Experts of a small language model.
Experts: 192 SwiGLU neurons an expert, 2 picks a token, a softmax router.
Below are experts of layer 5 (counted from 0) of a mixture-of-experts language model. Rows are named router (the router's row for the expert), gate (a neuron's input weights, with its number), up (a neuron's input weights, with its number), down (a neuron's output weights, with its number) and show model dimensions 0-191. Each number is 500 + 25 x the weight over its row's rms, rounded and kept within 0 to 999. Numbers have three digits each.
Before each expert's rows: "raises" lists some tokens whose logits its average output raises strongly, later layers aside. This comes from a sample of Wikipedia text that the model never trained on.

# expert 7
raises: "Go", "Se", "Ch", "La", "Mar", "S"
router:509535507500504527491474481413483507463520493487462508462515478512504466497492525532496485522543522526520497492486454512442531520452507492477488491516530531489500506493494518503479467547499487535499511489545511493531466527504517476491499525567495494521512540479511503496473487500479545514487569522524524484527483530489556478502447495515493536465518477498538482502508494526507507519498457505459524482482514477531529512473433509475517494473546503529460506461519511490504519510509503528499501508446524502498531528533481520503482499515519519479500516515511508524508495470545543517
gate6:528468485476492520519519548490474512515496503496522535521510520494488503466509474492505514513508499462447536508506487494476497457526539526491540503509532519501548481549549479480500514485496482475475506523486450496504497481489497512468503502485505477500519538507505485482503488513532510516514532478531469515471501455489464473503491518510478530487520517473495534495499524466484480521506540524509464512506515448519534473463492534427478463562483509459510495519520529504453481513470501497478545511461508477504508468473489558500464517515459536469515420494459473506503488509507493535
up6:497481477507502514468476473485508541557530467499516523468519477521507533491526453512524479515454511469506473514494454490482503476501462515505489521565527494574495498510552498480526502479508537471475453483480458493454521487515507498481506509497517486481493503502524505471560486497488541520507528522517534479477492484526535472528554518450478494510562530506488549450529517515513506561516549535512471491493489517513487510480499484503493506484495498486482515487526513480524531499473523500476486484471502501465473519501513453478500477498499494456500515487501521506560472528497520506
down6:487476498525492503501489533504521479544495482479492497500505476520511525448538531495496539482499459486542479534518500514496492492448507495508482489510465541515533492494495520477529504494533495478491481431429499485470481514500510509542497502512525504546493482481530491513493495524512436507510537499503481514496501516533546509468485486534483494543509510497521453553513524462525509487485480498515520490510507460457556499502473468458503459492516489546549442480440480541519457508483508535526493509515515500518501477518467499491451527500480501507512478499536530530489488462517518495

# expert 8
raises: "enc", "ag", "orn", "ys", "un", "ider"
router:498529486488500496516469507495472492504513532490511532471448490501479446555493496506472474509529496474495506470490509450505539502466498519514544484510524452506525537533460545538521484532512513511466527487525514499502461527531532504493519489493463507506522457489510521521529510485518536522465493478514508532540482539534547435530499493543524525485473454475538460449491504530500479521497463472526470513507493499479464497469465516503540538482496518482492477468527507482514510508510489520466504513535467519476504513513520516559529474530544503495516516498497507547504507483493509468
gate2:509456517517465529522475515525494495499471551529490497518509496485467500521502516474511439542507494489513531470558502470532504496526487524513490512449499479485527526533481544507508532485486515512483468496458496506550532519485497471501463480492529498501480500509489528517532422500498472482491520489511481492497512530540501465523502519487486492484474467482539467483479480482468540441525472522521491510521498516485520514473547513527502554457480487476492505527501524491514496477537509498445520503544472481517516546518529522507509485478471510478538467467527452494451520530515506513
up2:533526533535461513575478504549455457458515533506514467505528514474521448517515501490493528479508467497492534507516477432487509476528522491487476496442473498483477490531498536525465497531510503492465501522484524515500530531490538505523499478494523497520506502507507492477491488483528475482480495472489501488478506459484464497477516561500459476490535516467489525450479487502497503478456525524500519506565509529490506494472460487508515512459522531480528512503543453500508517483533501476470539515527468511501545491473529504520530506522531486476523439494517503501502493504505501510
down2:467525497514504532517519510483498457510511483481536476522445511487479546509530495494495552505529490487486521502512543467512509485474462549461501462500537480473510497494576511520527513479544529490508521496494484473492488493511553500501480488497507488502514528462484405481513482489502483478494499530500493487520497471428488489497544509504473490493494502496476457509471483524502481503518540501520492522525464536517504526486490551490530499450482512522509547497538485500450504517478496447517528507477527517490517517520493540532480503528485500529508470462512482470490499521445497481

# expert 3
raises: ".", ",", " |"
router:521528536499495489505498542486510514499485480500487486560495483505506474505505444521472470544518505504521451524516486533457516500524458444460497537503549468515516538523517490461485496485476523519506490495518537501555489487521502500475493480527417513500482540502516459518498532484482504486499514508499428517493499514483486481531498503516496531466557497485508527524519534490482483457512470504512488500489492494490471467502540538510502458504497516507538504526479515513495506511512525483509493527457511469507504512475549530513525443532536470499556521517507487508491483536472487455
gate9:549528523487469497459522480492506502491549534469470509492490517468532534507462480475482505528523574454512482531495487458481539488514530464472460521499473502526519475517496503466520522458496471505479461502521476512455494513491498524482515462482519517533525509524460516469506552512459521506584506532520517460498506502525480496493490503524505470501513555458508485516470547500502508506512503530486521461503511473520516499450533514497479441502509479484494532522491509512504487512469493467492487520522503509539504533490497480472461519494487534531507517491448518505496529499482475502
up9:490461491499507505557506470518515485517482477495470459495474473565477504533513490486488476448481488501514482513486541512427466461504529512536498510509480511509516477539521539520515525508491541493492499496518458481487500506486459477470513519484475539499483473473538506516429537486507527499500537526518511525515499469516511488527521508479477474509520524532496434516479489515474473480480485489547491509496506492523524489538505485517485520453499541485466527519483471540537542476494505529539511508506521477511471488484510546519477505511521496526466515533529506536487430487497508474
down9:477530544483496486481495486535484500466468553467486541484489500468527477455492476479501451517509521508495557463485454468515521522463489501471484509515488506528546539515490479506492490512474447570490473532462488503531502529495531517531502543517487484483485513509470508512519510514496492532478481459490453465491498504528520494488511488497505517489466556457509476519500511508508474557483504512495482496551474505496477512474515541500524510512517506459524497474499480470527464539519529505462499512481513506513551501537482478519531491489476547538511488504494520449454520471487515502